Experts of a small language model: 13 layers.
Below are experts of layer 2 (counted from 0) of a mixture-of-experts language model. Rows are named router (the router's row for the expert), gate (a neuron's input weights, with its number), up (a neuron's input weights, with its number), down (a neuron's output weights, with its number) and show model dimensions 320-383. Each number is 500 + 40 x the weight over its row's rms, rounded and kept within 0 to 999. Numbers have three digits each.
After each expert's rows: "comes after" lists some tokens at least twice as common just before its tokens as in all text; "gets" lists some tokens that make up at least twice as much of what it gets as of all text. This comes from a sample of Wikipedia text that the model never trained on. Tokens count by the router's weight.

# expert 10
router:544486481535500489493463524546580517447588507408490491460533468479456527504442506434568483441543467493458515494555468478494434551525429459539450570473437412521501473454495459525597543482415493
gate0:546495497516571536490538524477497476536462536491489423508557496477503561473559531466512553520543409566452435482467512491470565458508500513543551527501479548447465452478466458509495545568463556
up0:614477477480552520475463421480504469502570531488489540528387490482545508508443520489487438474594476505575495514548443473492468485520504538490524453515490508492463518542456536597479503472538484
down0:510540524448469473514471537568460507499568551526484510475506504510617472475495518430489475497480473536478567422513478451556498479492518466464504456472585496567437571522493543487506515530531431
comes after: "\n", " |", ".", ")", "==", " ="
gets: "\n", "==", ".", "===", " ==", " ==="

# expert 4
router:472546515505548540509557495479520542456415459502574519507515512474476526499482434535494522458505528596472484458507565505552502468461525517587541509527474540558443518469555540496514551557529474
gate0:423491451503495439496540496524499537485533528510474464523487506520537485472514493530510464531562468496474479482511414453453462554500472538535511517500473538559504469512560558484496506500485549
up0:540512520425578531489449538563531532497494422587555529554484540486539518527513560476563511433485572474499497571525516542509491454464542448501506520526556491487536516509468525492485565504487518
down0:446507517481466557521490488552523453491552536490509507477561450508545522543506557471535518512489593490458493510487498395487515517428533477551534457524521531468502510580414516494524470374519467
comes after: ".", ",", " of", " ", " that", " 0"
gets: " |", " by", " \"", " he", " In", " He"

# expert 26
router:534507503543473505511566464492513465556516466523548486493547501450575493524462543491527528500553471585458477522483490546476479535521463522487469532452457543440535507512578485572460496432484512
gate0:475500445487509477508441461526581526503575492493508586497555547450453569494480474474556503469477524483512455591563513500544459468510482439495453506477537442458455547528615497512466449512564443
up0:480409495538540537478540553538556500478509519447504490569420510518573556511464490447501497425555567463415531474555480450510571564512537434505469513537529496555463540534490508468459477525452485
down0:544474511531463558527544552530469460546412426441501515520447463527528489583461538428494494474479567400581457506526546522547585464567529475520503535492516477515491456461553548500516476509514463
comes after: "\n", " \"", " Al", " non", " co", " A"
gets: "-", "/", "y", "K", "z", "man"

# expert 0
router:486535493497513504437508465507517528414506503427535509421513451483533534437502465474509535509468483549470490493505509481502522480502444436515509586531415556537491534475505466482497475437558432
gate0:477528529469535468522463478459537454425443563497540503518502398491510402418440586429488528491516463544557477543476481448472442533468496539498525479470491512470529467434567523571551520512474508
up0:387545509578576522471489495536469518454533555438508525471494497476467439494493471513453545500536497532511536491518488556498492466502559498581594502546485508561555505499504536487478460495486435
down0:550551458522543498490494478501483444440473470571460473569521485501453429434481484498525518470421510538513506495462408582498431432569498468496509534518537521538442424552522545496442490445510521
comes after: " ", " 0", ")", "-", " 1", " 2"
gets: " |", ";", "---|---|---|---|", " 0;", " /", " director"

# expert 2
router:539457496510503437455510498512519506531502481481445521479577504478456552435449547602469551551570491552428482452490483530512511542496420411504537551500499409584506510505524520497500558526534579
gate0:544536461505486498555547513472480481515563532542511494450527505542501527481432525491496508505507500480480484535547545523519443505511466448427486453590473479528522489554542456518467484473534457
up0:528475535537496523550489535555503472540491509581537543479500529523463479460534448438463477511456513428575537531506476484491433490510464511408506451513493496476555407498493494497487445458480490
down0:551538532508494503489408495534571469488499474485556442555512494545565561471529472511471499416486513527481518486549586545552532509507561470503513502545464526540482517453471489453463394563429552
comes after: "\n", ":", " =", " /", " November", "N"
gets: " ", "|", " (", " \"", ":", "\""

# expert 25
router:443496510513507492463561520479552561488486450479690454527505531491441563469446493554490492515494482584524451471429531503546500470454536524591478495460525542477501505486557500501552541580566594
gate0:473556501434565479481522498493516493521494497500531529564511551557563523503464532479488465536488526454491489607502528556419457540503490456537525509513527616420515496570541489491525486488479518
up0:471518530494478513464492458513521441569530553489485484480492564495547513550504523498380420492522424513517563391585477470511554499477488521539463487497571605550518522437521514501516521532509498
down0:467488493456439502429486440468436492493425499489490493507468563457505467497495504467505472443510520477441546499490537455547506530444488511555461497442429485579523514544477505549458559513529532
comes after: " of", " in", ".", " to", " on", " at"
gets: " the", " The", "The", " to", " this", " his"

# expert 29
router:554490528541501501441551488464522518452470484502661484553568486487433541467497512518491571569475477547506474478459520448588441484465523526548468477480510522470483512472522496523526535544529578
gate0:555430499499502466469440468508427551539445458554456522547498541520545515469546502528460472484501469427430536540503495544532553495539465494491491490544508539540516530523454493543487552496512542
up0:520479515547550496446483465485475499505459479505476524462590538507476490549524520467505470460495516540491477535434485473518478538508537505545436523525500556498516355497545524486474526503470477
down0:519500533564516454457535412521465485462521407506504499478493517513497476473503504451516536441453396536503563504448520498522559473483503441578473507438481499458487567509429537494532499559439553
comes after: " |", ";", " 0", " 1", " did", " 6"
gets: " ", ".", " and", ";", " not", " c"